config.toml
n_layer = 9
d_model = 320
n_experts = 128
experts_per_token = 8
d_expert = 64
d_shared_expert = 0
activation = "swiglu"
moe_layers = [1, 3, 5, 7]
router_score = "softmax"
normalize_top_k = false
routed_scale = 1.0
balance_loss = 0.00346
balance_bias = false
router_z_loss = 0.001
router_noise = 0.3
init_std_router = 0.0175
lr_router = 0.00133
n_head = 5
n_kv_head = 1
head_dim = 64
vocab_size = 8192
norm = "rmsnorm"
norm_place = "pre"
norm_eps = 1e-05
positions = "rope"
rope_base = 10000.0
rope_fraction = 1.0
qk_norm = true
attn_scale = 0.195
tie_embeddings = false
parallel_block = false
init = "normal"
init_std_qkv = 0.0397
init_std_o = 0.00936
init_std_up = 0.0397
init_std_down = 0.00468
optimizer = "muon_variant"
lr = 0.00816
beta1 = 0.9
weight_decay = 0.023
lr_head = 0.00798
warmup_steps = 96
schedule = "wsd"
decay_fraction = 0.448
decay_shape = "linear"
final_lr_fraction = 0.05
batch_tokens = 131072
seq_len = 1024
doc_mask = true
train_tokens = 599800000
steps = 4577
dataset = "wikipedia_en"
Below are experts of layer 5 (counted from 0) of a mixture-of-experts language model. Rows are named router (the router's row for the expert), gate (a neuron's input weights, with its number), up (a neuron's input weights, with its number) and show model dimensions 40-79. Each number is 500 + 50 x the weight over its row's rms, rounded and kept within 0 to 999. Numbers have three digits each.
After each expert's rows: "mostly gets" lists some tokens that are sent to it at least half of the time; "comes after" lists some tokens at least twice as common just before its tokens as in all text. This comes from a sample of Wikipedia text that the model never trained on. Tokens count by the router's weight.

# expert 94
router:555487541520498641394521511474536499523488507497477457486482499475524552527496512417472545494552452579588440453412461580
gate0:445493518547469563459515548525500568506457526463496475483548507535465456501577496516564484447487554466505491420542503514
up0:433483505383625476482403486561514421623453511567584453476445478495510514526602575556543488398426504418456516430508472486
gate1:520593579471479516552471473513472498516487503477493474486449548471472421515419527462427463372534522556460483488631539434
up1:526529579455623512475541523536495549540474545457515553497474620525569424508502541532440433480648526539524438411587450459
gate2:487430542542471443516539557413576450502545556415546537436556615440512506491433560524594510453588495472534499455510438560
up2:464371506552498513449573523455449452443541524551422528509472451432473447485495503470611477548553485536533519518550451597
mostly gets: " ch", " ge", " sh", " comp", " ph", " Pi"
comes after: " the", " of", " in", " and", ",", " a"

# expert 108
router:547467482518424511529518551462396504539465485463500454468547548421526495537507510466431482455437483532510474432403422483
gate0:465414514534593423521586548550507513536476481447487478456526449443532555499617624534468402544508530542526444521491490523
up0:480437549544382432466559503537490572571436486441510405500538516493572482583606448468441536466477504460463493488485517524
gate1:597592463539572457468499489408475509435393488438529483507478518515509475454451483552510441539486500476480472479420452445
up1:464530494539407461523524559570426423503467477503511468536560477425659472482470411489484554581528607464586490447542532488
gate2:515519382465538461500510428460532498581492489520532524405490464352407539545503467529447508460526482471503583469539504485
up2:647547570570580560507579472559566489560521444479435476458466513553515461506471560444437467457553551462547438550470522390
mostly gets: " used", " made", " a", " located", " include", " held"
comes after: " is", " to", " was", " as", "s", " also"

# expert 8
router:480525470505481520511563514482531554576472513552378471484522541474514557512509512405470597448507404527558481422466464613
gate0:565491529473471594498446599495505488426479558459505577465492576616538472554460492620517547556570499449516518501548466516
up0:465555567472485475470487497529458495507549492481524416557424594539538479494488510629481505437519507480553487503543590544
gate1:449498474564503462481493521525547488488515489416424457567356435542471477481449522552510444522499559500469406563498476412
up1:522586514493502505536584484623396601385501466450537503505525419542449561469435547489444466463535503558449467438466453386
gate2:535540385523518448446473534521482545427574496449533456467515464482353434516508535579414491534515502455535561430480571530
up2:459563513450540510511520510547576508535448437475508621423593501501557411555577476500471502508463448475479541504547505438
mostly gets: " American", " 2011", " 2014", " 2013", " 2019", " 2012"
comes after: ",", " in", "19", " the", "–", " United"

# expert 34
router:464527450540477571485520580477451561530471527502396413492549574433522486548462532386503481410547417571553391517410440613
gate0:461525504585546512458566533541485554550485503493541528512507519433435549476517454488399443453526510520540524506566550478
up0:420453429569513497501520505460501458533499491481451534502433522449566614457466381484453491474520448491608510549536488489
gate1:491438553519538491520435426538475417534433496520433463478525535567416480465463411520470490482522454567431495516427472503
up1:473479491538541520474518509491496495443557537528486475522537491425529516503518477419407517458471549513474462530458507501
gate2:544453488445462515465534461594518559457442518492479486442507528410456518457472542496521456417534487456392524437396536517
up2:442493599518570481506505503540570423496471425498520500535498482462478513562434494422519452516534457532420518531503477523
mostly gets: " Li", "″", " Coordinates", "′", " Born", " Website"
comes after: "\n", "-", "=", "  ", "\n ", " •"

# expert 107
router:488510489516496538539520481500490503597471518540420397432514499390532508520549570426419528446483443582566475452514441565
gate0:463440444458440436432525611515531581507515490512524483530485526482557513471523536526562477529421594425403501537465577450
up0:549492505439520435473571517495533509589504487465565540384521509522505460494497503497588436423388512589525593564511525578
gate1:468534495514502538542506532446518568379600441484510567518463469662457489497493434491535506564552396474485573450456483374
up1:583500538480400551444482497513513476491481561403455607526473489546523544384506503474424522469558610505591499462492472498
gate2:580519417506467512464555529524465546542481448517457560482446470612531445469445547436417478512522537475567431568469520453
up2:490480431444605493478539477617491521484542572458623441488403519545621513497429485544502543530515461489407515423494533462
mostly gets: " 2012", " 2015", " 2011", " 2009", " 2014", " 2013"
comes after: ",", " in", "19", " 18", ":", " ("

# expert 58
router:545531462512505557382521529508433547555509502493449448508533495402562562617530561399511592408487405576526430531469432533
gate27:469523529495479463504523529604512439584520496453548460534399462579474496478520519470581477482504524452433516453467567554
up27:547517506574493556533497589637456514517552542499537533520520460503391474467520507432517586497470477443488473507560493433
gate28:498516497456511504504532615477563556556582539426505548503412515413622500607504510371504571535666473515574433525528511530
up28:541455406491585536431547518492424470508494576465550528474504493485544478495494470505497512491513514466508421485421537502
gate29:414514490462523524539437601478455518514598475506479576497502484486453371516550415465519477510488555516515428497518499550
up29:432478518473518500522558463603419547439575465510568623506561429461472486594550436485515486519490537479443520508400548548
mostly gets: " \"", "\n", "\n\n", "/", " '", "—"
comes after: "=", ".", " =", " |", ")", ":"

# expert 101
router:536490447490503492479558511465453512573484496472423378497537539402490547494562532459422565464501458568625522423451517582
gate0:520509493445505514463558455562568549477528535464544542584538497560455487509504515528472428505462530530541519542518506439
up0:480457494468452496562496605435437430502458510426466532525490475501469547511426616522483592597459510460529572549438442514
gate1:479496420471513472425494422406539566515492550410480486465575532478487554534443532488544456455659519510448531465488426504
up1:455562493553493536529526447492459439521466444518464438565446549540500424432480436552489543550494455501463513440571561504
gate2:485489498408393510524521567528517503545490414553487506514503431498494511473526532411572557450407552528555526413566570425
up2:562513561416582510551525499476518464460508550450400447418502542489549503483427441531559437460475486452517470553406517498
mostly gets: " York", " London", " Texas", " Angeles", " Chicago", " Carolina"
comes after: " |", "–", " New", " at", ";", ":"

# expert 28
router:574461425528401598487479458467394514476463501532436460425491556426588594536495540459428575448478455503483427509464520506
gate0:513516472440509503520517449471502519518516464489466542528505460555513593622440534591520461459615557606491571421508478421
up0:474520518453526505536498493482499488388584510475458556519530518449399425467527510454645551478506481494469578431459453415
gate1:534477454475605510476480521483620428573516475465431451490464429517549495484481423623543527513453431526461490427482516512
up1:424566568466370514484420434532540420449465442484580545548566507490507504509463382505493481458570497576501408467471511551
gate2:483484545499456590476474459370489508472490550472501499501590476562529513547383366539579468468456433580459493527480446438
up2:415415409463435346449505465476456564443449479436502502502534559487502490421505501472470486408494525433473512489449473535
mostly gets: " Coordinates", " households", " the", " within", " UTC", " across"
comes after: " in", " of", "  ", " on", "%", " at"

# expert 127
router:545486476564502544481547482489406531485466496505465390487567552395544525502541482378463489392538427532536457498477387536
gate0:512439574470451510585500467472514411499443536397518510423362479573574458475413449463422462499415480543468573557519437487
up0:465462470512442516572446518494374500465489528525537475497432554558447467491492451487451454563480480476580500528464531527
gate1:475469606573496539530462488425545527404390534552373519550518584474461529552507413504531530471524486627479523550497522473
up1:469535460464594520500570460566488527512518512513532378492490468518557444475537577423553501519522471599495400547486588562
gate2:565535343514463588552553570562488423511450551457481549342507543562508526461452482476509438471462506429486513446535539496
up2:435448665556521503398470545499525559504541460480476467628454403470510524518508498547422505638559517548485504421442406546
mostly gets: ":", " –", " :", " titled", " -", " †"
comes after: "\n", "s", ")", " by", "  ", " Total"

# expert 24
router:494514480495484567543553501464498546539489528577414470497512468468546517479559507460454585425531449583593493450362432568
gate0:506399466478486548571413524458517512527529462443526423549593484401530550602510459512559495343524518522529442491458558451
up0:454436428505509508503466492508509534497563527574505414473510488531668434533302489404529535523535506485478531592492401478
gate1:457521512556467515527489556440509557399578433565507545507417524492508555507509537573510468550531423505614543489531635562
up1:472511578526527498537468481582484615429583652569455517550456446523458470536550516502565565467495496476583478496548559488
gate2:433441535530469495485475503533550532588477547489514600462491439615505538535589489500506406520447487526552496536562562421
up2:444435621559531432541485521557476481588492506481549509480417534581510617559544481458495483531582486522526493543534611507
mostly gets: " Australia", " Mexico", " BC", " Kansas", " California", " Philippines"
comes after: ",", " United", " New", " in", "S", "19"

# expert 91
router:533495426563464508475595566498410595555519484505476447450484550445517548574521574408458615478452476497504444523472498561
gate0:520517533476497538466471384527499578508509504467479453487420496475532434391514431510540451552538498443557518446512485505
up0:479413586512548495492510507503472524486528474518460578509578484477426482535454499516484471475532486525531558534476463552
gate1:447537582375455556591467561520441552502456491472539517512520452551507482553417402546477488459443549523630476452559448435
up1:479408519477523596492534487536516514478457474491585518464516541509518518629434466470461493544396493578503485508449544444
gate2:495484494437491449440514541444491468438561623425504460526534536436583468487515471584426486466476471453554584408507456465
up2:468411440561496465495493413564521552486561524478446537519500480510462534526601502516570588497521484498497538597487559586
mostly gets: " these", " many", "The", " such", " several", " both"
comes after: ".", " of", ",", " that", "'", " with"

# expert 114
router:592560507581426533478466491431530563544482474511503512447536521489473536431528554468460551522503442532577456480518499459
gate0:487565553518495517393435459556486534554455598473526553573467458526486477561439480477457532506504424512426441531539517496
up0:577453485475354473497485560446486496405526484506456501587540469522423466447399519539476493525449484530480598418465532499
gate1:592479508477445470466513557485489409481497523455408472578538507469537600488484506596537544511531511513529475517479513457
up1:533496471380487486511520466530422484439412464553586419495584564456464471548487528510419447547416574554478465393523485426
gate2:497573560477446434446521572505504478483591493489541514386434553489494461474578477560403448540504597460456615482527485524
up2:471446502536533469511561523451502471552549462546470498514610577517497447599470536485460541499462429426490532492459573464
mostly gets: " war", " tr", "Co", " War", " po", "at"
comes after: "-", "(", " (", "/", " World", " \""

# expert 90
router:527480468513466543555572583431497534537456481444405406437519544409547499539492586434379567463493433579584447462449471592
gate0:568425492433405474483522534501551566501516464502492486515504513452540511436512464429494511550555571492555563576544446450
up0:475516508407481436483502494559474550558450481521519496556544443500501436532452465476516485576496466457507601489473447434
gate1:450504517505483493531517568535499442494491573478485450560488506450447450528594516477590532485507544629532502539514484564
up1:491542461497460492515527536561532531509536527428540513527441517516385497490534505431581537581576491575557491582587540583
gate2:470495440502376501493493575460515523508457460471469534467516501535501466482472503535519540516484538506506608475525506490
up2:563541458497551475528504416471474464440490472572525605507557467446562501473552356478458429537523468517550377471463494488
mostly gets: " 6", " 5", " 18", " 17", " 2", " 1"
comes after: " |", " (", "–", ":", ";", "|"

# expert 73
router:493535442443455510496521495501545603511492537568407436405511535469545535565521511474463500392533414570551517486424504536
gate0:455608457422398545415507583586457519510484539503477471506444553605492408537528552533546587470515644417419524469471399540
up0:603489577483521411523511512508572515534526446551455510480548538503535561509347435580500505603512540530491429562539480439
gate1:494615428545535522495536546559514500411514507469528527466498536579543478532547504454631463573601458502511538437514474495
up1:528503472447484582554429453537462505507682528475491508505517536509519516519542584433558529508556497551544528447486461415
gate2:463608480460478483473505533432495466435485551451421437529530539601509504545499496471446529571528488544581500514495497515
up2:494585428435418431451544522485503387545454578445491481471534474443527530492528503527495487472573523568537447504609466634
mostly gets: "  ", " President", " Council", " Minister", " Board", " Secretary"
comes after: "-", " |", "|", "ara", "ya", "ja"

# expert 16
router:574536439447431488499549567440508547587428495458518496438491538459518500556579561450453620469486509512524496448493466514
gate0:435452493565419470512506571416432624553552538489619438529554546569498480519449485435470520486522516556534367412508535515
up0:469431498521477554540451456445464481565524566509559460439503528545534568595370405554478536519551500537559595488466539483
gate1:453479522491516438469519561478527508471544430559523515602424574480505552510476491620513474529486474559416471486499464466
up1:491442594457495516475488487511401522495431486429476475551485448489465422514539471532481459485375467496513472553515438652
gate2:550502534479611497537622509517450486457468480529527551381579495462541445428447472522447487454455515416429527476482529434
up2:622448540462510504517501571532508398476516693526487553449463527584431448482497477527532525586555498456468515547493531586
mostly gets: " final", " left", " return", " back", " round", " full"
comes after: " the", " a", " in", " first", " his", " to"

# expert 95
router:526498506481550588410520548471512552498529498502488424484506485468553581576500519426523543417502460549544468541470454543
gate0:616498600468473529592550416474606496506538550440456546481534428449472613578395402465506561464528557510538583442512458411
up0:535483537581520546474512587619476603503477490502450564496524502511448524490500558477509549606400398575499551564513532489
gate1:441476474491554434560541546497503470401520538467582498562545461531491495512490515473534409532390544463511588445548519531
up1:484492530516501526522549490495480493403548556503481535607459424581518487539449509562559477474472524573560604424573561520
gate2:451541514479483534572556550497495480371556486450447459459476584528536425534611496457462379409493565459610504585496553596
up2:515484521540481603545533536475456543434559404438424543523504496482495543497604466398546436489490590401486463503535476518
mostly gets: " \"", "/", " un", " '", " re", " dis"
comes after: "-", "|", " co", " self", " Al", " re"

# expert 26
router:582562459524505528502552500463546575471502533484405527464468575429547537556570521507493623450539455504532541471477491521
gate0:514479539520591522460533522465505466505533517407519528582474437534495545474434553423502499451512536529504507475515497514
up0:539435512471499546560507487575441482555544553484494511517528526442402376517545567408445606523506498510454406598435464509
gate1:498607550368501448482505493444547556527499517551566429473546541503536543544506441501455540466515494480449530583514479490
up1:550500576532559490501585472474470584508527500554563511518428451573471531600545534459481511542426419462559552501556492372
gate2:510544552531604479596553473534570465499523504604505429452436552542483422531568547505499566544456433514448441485462522479
up2:491468583422523414398472479518504422572595548544472580588452411479411541502533432522490533507496489517504459413567527582
mostly gets: " well", "ally", " best", " now", " originally", " part"
comes after: " a", " the", " was", " as", " is", " an"

# expert 48
router:550495476544500527470527517414453510568511500579491385489527527453563548516512576376514657487553508556519456489483476499
gate0:426510462483453474458435480448474536447518472412553478505422481596541543393422483534486523484563484488496475544478537404
up0:621521533557438523517476448578568563509485584459530445506576584572449372606525524483460531500570574492589538579581488541
gate1:537454502495614435530479385510487534491508596565407549470481448383498528494423520492454467449501495595492566492488510494
up1:465547467478463524678492478496559440475469532519448556479528499546547478481451468536562433504474463485493442491421405520
gate2:488599452525474553547440490600543454542454547488545521465464456475438469500550527506471528501461423497609554508550516603
up2:452484455479522495504483455611485472413490466556486473474472493532541419577508563503520395520572523630589598442478526594
mostly gets: " ft", " km", " pm", " lb", " sq", " st"
comes after: " in", "\n", " |", " (", "–", "1"

# expert 9
router:534480461539530554516561521473383516517479495500421468487537591463570507602526572483404608445530509622575476462403441513
gate0:371501449457424480446537545473462525525362549507533516548504492488458441509452456515416479488516558552569496475481524595
up0:555502559554510537540470495557530377407462486470591458486501504463486495579481423406425542546498472374414452448444530515
gate1:563549459378491395580544481427439545548500426515499550524442509519481512533532530615464479438424503538472496450514466510
up1:528472461529500444465519494489468547578315412489509527549552549495518551614474536484474421481440497566471536528475495420
gate2:457479485502502574481533480423572489461483466511467503500525511629426469542571629477589520473432452585532467533527545485
up2:569521575487475489542433487540475495495585544526446522516452497419531566479515353442518450562553529563463455464543497467
mostly gets: "_", "′", "\\", " ft", "{", " \\"
comes after: " 0", " 1", " 2", " 3", " 6", " 4"

# expert 106
router:567540465538472539442527572388485534555487472507450472494553522488546529521506588499529551485467427530538411454476520513
gate0:465460451473444444486480463499541320564542537407535505542496463418419508439417378507493500486436489537494387498555494499
up0:559518556546499490524467461422465392521509449374595503543443476520416524438468546564529495521627409466457449401475474486
gate1:553519507533522522485615467515546508529435533495418514469441432330477541456540487512390483517476471485490402543471548483
up1:451452449535529521436554476518541489513540483469520528536531521560557522491504663561462518538514507516511459371475529505
gate2:447521547489577460488506482531476553491478478421461421612479491495551484435502521499410439532456510522527445475498488532
up2:496517522465518499523510391466472565419584467459506493533450569421495457502447537521461436529537463480537565494494487578
mostly gets: " album", " film", " first", " Best", " song", " First"
comes after: " the", " The", " his", " a", "'", " for"

# expert 63
router:596505408519454500455482492419473496533460515538447447461519498493548526500587534431439557387493398545546533487434499521
gate0:462484521536471504461463502549436452541548493532411477499466443579474477535475471494479448444549509440522472572545415437
up0:409453504521481503464455501468397500460608487590470417443450525521499613492495564544500520565510476530489536543481570536
gate1:479537431532446493595442445481497436527480481548474478503404493449465470531503422536528559472427537475495479524438538480
up1:531495406417480555432447539507621486554527581475463453558619470489541525382489474549542579509492508521437622435485575457
gate2:496529596496489496577519532508413549552460513518506456533476452544475551558468487551433513472507508466529480463393488457
up2:546500459452469501427502557423399430514462573493520602448589513549491444556539511502556473511515504526505402381485425589
mostly gets: "loan", "born", "\"", "2013", " vocals", "2009"
comes after: " (", "–", "19", "/", "(", "P"

# expert 7
router:522538432542468519450518494462469494569496532437482404505528545459481523536480660397422607455525464582506495412459476544
gate0:539481502524476496463587536569409450511500417469524602420551543594494441437581520476526552553477616394517468453588522532
up0:477538493519466511430501465567450541592583473455399531483509555463393340551497546515421524508502550499435445570540446497
gate1:524513512484454422482494514452421519559450556508501492478558476460546495380437617515430396474518497570486507500470507457
up1:544559435449583570503420500600576479483480426415552457512512485402485501587581473528538503478433424471457483509500530490
gate2:393506504473444470534477552445526564512534467531392458525507507470555487478443471533515502427503495402467518538547507535
up2:368530447483548539546519459468485534489405488537505620432504542499579467572488515478531509525491485547497558545544538494
mostly gets: " four", " six", " five", " three", " eight", "000"
comes after: "–", " |", " 0", " —", ";", " /"

# expert 49
router:547522481517476536491543456470465514499532509554431407446458483435542555507538563422498575415498464596558485471465458549
gate0:569434462529525456613435454483563505520408372459593579418525532440502496543453540518441432521520511477441439608554447432
up0:457570466554469503473461426508494469469445539567486487443381501475519483529522447441486454541512438560447526486558556477
gate1:501547504505480459459467570489615447530520442505542451450371592490524502518504434522514398480474575517467518495612613595
up1:491475460421484521497521491501394546504467564497502417486484483519570496493505524433464605476449460443452407512475426370
gate2:560493491508582519507566485483504550527514612509578509519520500508454488544409440561548554560494452485479469434523453412
up2:396426386479479513395446526498478519450509411413436474491572498510477438440575571507437497515470397409552505549504614394
mostly gets: "н", "born", "е", "а"
comes after: " (", "–", "born", "19", "18", "/"

# expert 113
router:519460482487472589520535576491404505496492516513423351467552532387548505562548511412458556446563433576512445485422478573
gate0:506532595516515575604505535480543508510418449494521497533543504497544514531452535480426499496496532633554484508497479540
up0:459456522566461537551530584480521451517504486520589436481489542479473514521504465359497416564542430493515543463590552541
gate1:504565545460520496512487549579496512500507501524519529461545544576595480527540501598556588452559539437510478556564476498
up1:479530504490534543440475560459478522455444483584492500461517534480578513479458553464498488490528597482529463483510510499
gate2:611592550461600495552459397494567500509503473441555506505538587428529438441500442496456507377484519472434517482512503433
up2:539501473429411425395470518419531490470410462469548503418461510484455517491524474528534444506504480383476379514624621435
mostly gets: "′", "″", "°", " UTC", " Phylum", " zone"
comes after: "\n", " Country", " Coordinates", " Location", "°", " code"

# expert 68
router:611564508477430557520525506409459500507438535496504499486440523463559562543494497453471475496454487634615484538473478475
gate0:525476589476471434498432569590381515466499522407417526473509531475469465518578496436455502479461570520475481498549531499
up0:480426510566570429462418468543488504504571463522346546478612452535564475360559549452497423569462519436525396454560480524
gate1:559508501570470554466523438464557489563441500564593614578557478397564509477512513479492434519509468495464504511548454586
up1:470479492541524494533514488473592479521492481522491561487495550562432445538610433517570505571551442425479500507493524551
gate2:572511495444458527498488569510643555498567534521557582492476501461425466543489459480512476576531499423524536549459566591
up2:430592470551424494543488467522440579481524499610491535480447646486454439510512505454492462455541533431497573531526601469
mostly gets: " began", " started", " does", " went", " could", " appeared"
comes after: " to", " he", " was", " and", " she", " is"

# expert 50
router:511555450525478543387464542444526510580536524468423487539495515432535584569528499461471584512546419548508463546482426585
gate0:490480557436531484440479517396518424573435490476547427500581499465632495481536459575475455538572480518471454500537519415
up0:419598509508511517499506547553506569462494532494462508535405419514477530552547542568552450450443475560524419549553470542
gate1:505444464496473462467552470501537452385526544430437494495493494453507461500478374509466608520386451539486414529560536540
up1:526546538436498551517479512531371428617578463532548447577446500486515578423480553537533494474547478490623521431417462512
gate2:544450475488523571457527472638418506477442593520462509482499483497539524528526503516544531548469514425631506399466507534
up2:464547581423421463542542503410579441545499414519455545481490462522526468483494564500524493491528366582524562460529541433
mostly gets: "\n\n", " Di", " Cu", "=", " cu", " Ex"
comes after: ".", "=", "\n\n", " =", ")", "History"

# expert 116
router:525512416429448593467537571406405503555498578501432416502533509494577549557499514424486585438479466600580444502447486538
gate0:432602513447460511491539527469525590534564487459478563482532512515477520438501453555447441520514597507589485533502494626
up0:477560450545438478535464560523484561572588441549492520490669506503538458489618489465521437512484570493549508504562441538
gate1:592536549442456544491468416536548482512518519570603459502448527496514399412465487416413533565487595464449474535457499431
up1:463502516439460467460511508496449486457489590386568566451573547549498479630552485532475519430585478525465534530491526561
gate2:543554558448462581563475466431564520457488589438490557521546479479449605446380497487480411531500527477538477531464512500
up2:457409516515458486455496530407513486547519461401535502507482545434450539483464570449509407544532540552529495567448480538
mostly gets: " W", " L", " .", " P", " J", " N"
comes after: " |", " 1", " 0", " 2", " 3", " \""

# expert 65
router:484499466574469527446589493457458602538467522523436444512474538442558551542548548411429581457446498575512461533408499551
gate0:567554519421377467455531475422502549552609597495517618455458494538511453563519478517540429530496596449529569510587533469
up0:460491553483458537532471497466485594545557498484581509461552551550564478578518543492489445517612498482505480502472409513
gate1:432529417540504416493555492586506411548500558584531526590433568548499476478475557511560656555376502437461468534466539494
up1:491470463520478570516496479436550502438533487476456436516555555488427527447368489454502466501519478589479556532461549510
gate2:543503403557386560568565496482495496587529475574510506482498374464533491558550497511417439436556531536470495484489454527
up2:561411500540441550450523574474507582562461401510538518524545444521529523548541530550488423474568474486396493474485513498
mostly gets: " They", " This", " It", " He", " These", " he"
comes after: ".", "\n\n", ",", " that", " by", " The"

# expert 60
router:558504430541451521489528520508418588561560497457463472478534542485565523548547523389438520478447508498518415483418523526
gate0:472511542506465574562475533495498623479522601491506465441614483531534560425548490489520430472440459476534402492455471395
up0:529534431536506512580469561542470546548375491432449506582506491510505554514504482438447453475454492522511494470427561477
gate1:574474565434553469505482442573454451467436485480522552575476532479485518523464482518540547464572535512554466515427477548
up1:508549479534397527424488556453451547476505525557466501474574367568480554551563493569497407514447417563505482527529515467
gate2:547554461479497487521442506494397529503483552428443493500542353469430465535467459554589489532533475544554539495500452488
up2:551501454468435501541474419544506483569458505555480488549553455572439549609415497492549450509600505465563484485503495543
mostly gets: " a", " an", " same", " small", " some", " many"
comes after: " with", " of", " a", " for", " to", " as"

# expert 118
router:544542469479470518456553558398419532500503555491420473499482542465484523525508523419489579417487473560557473469456454519
gate0:461553446514571545432578553402562608526503499489541485411565417469500437559483547519491549495532532447577553461500576454
up0:477569513500556439527543573516507537501462467434464510502541492449560409517592460545425530465510491380517541527519536558
gate1:482397530574490499546438425574508553519620455488422431479578431518459432538554399593574453478492574524508531520546489478
up1:546434471541463555442482503468511506491473531416464563503533538457505513455485513561457495447439451585549573447507592488
gate2:440535566438581468603468496525518488631415497553520536494594508527442518486564533525423469569438599550504495453539375500
up2:431605504471497520307574483535558517498515508468515526509422442548449545506507521424476527444503506553491616505513550435
mostly gets: " Griff", " Moh", " ITA", " GBR", " Robert", " McC"
comes after: " |", " by", ":", "|", " USA", " ITA"

# expert 39
router:530562404495494559468540544493454562558498476476451447465489550457510559552482519423486606447515487469495451495462489555
gate0:551409519458497454506450513549547443449408481529530499516511587497427419442543488551536478498515522515542559407478546507
up0:470502471520491547538582452510485429522560499509466492434481507382581453475516446545502490467543518564479465465482483440
gate1:466486562420400541492476521452542566586477504472371507495542560427460576482452490536530408392432494465478490470504447453
up1:500492612475517525533451517483532546594523536502477489417587481578423564467481404550576515470471414473535455527558557538
gate2:492500511533526467545516535563528494519503484528486585497455530496538429496573523433584523504540555455479571535449464459
up2:512552494436446542457397527460441502379519586511467552457491595449593443526537468490522435517464508511443601570512561411
mostly gets: " the", " his", "The", " their", " The", " its"
comes after: " of", "'", " in", " to", " with", " for"

# expert 57
router:555530481478434504545565519443463546501450450491504502395436508427550522549531543471439495431489465543528568474431435521
gate0:433518486483489532556573553511468485612553487613453498512552478584521449533496460526507472573403482506496478489515500514
up0:445478458625513466542537484511430515596514488501435434515434497548578558470552481480482537504412506497610530485421530488
gate1:463452609496483422553531440572443504502464581494526484582452505555370391485446443510417530516557557485550472521514481551
up1:531529430450487538454542525459603483408440476489488428440517511455466552579493511532557457477425595607473492475558515495
gate2:485453434496434525555513596436389428379471491566525393499487541496559446434484571492420492612570494447519431480531505535
up2:463526445509502546475507595512494587361516527474478492457491481417632413500494528503460464476509542455511461580521446524
mostly gets: " made", " known", " became", " used", " found", " served"
comes after: " was", " is", " be", " were", " are", " to"

# expert 122
router:574503394514507636417503582469420549529521488482446428477520504466515579588505561454487585455491460483479459446434535539
gate0:500525575561581589508469446428566484573583417524457565600530425440470474600505511539536496479570462518509462443387518524
up0:478525540543428531478536552514442558432412590539639397420516531544528458490500547520512557448432431536441570508513545477
gate1:528542522540481501503548497559480506473471442584407442496531525405489535601555462559504407516443545585436545429418527557
up1:589442510523496486514481439493553465541495496492594401514472502477453515481481501429535533476499482500536471491595538416
gate2:419563514498582567592497567409509453500567520534435526599540473450464508526439591475560467460531505452541524426568492528
up2:559457522443470538479486473495466540514436510464496476465449551507405508511610479462490575455514522533506484591537497440
mostly gets: " the", " The", "The", " its", " their", " his"
comes after: " of", " in", " to", " U", " by", "'"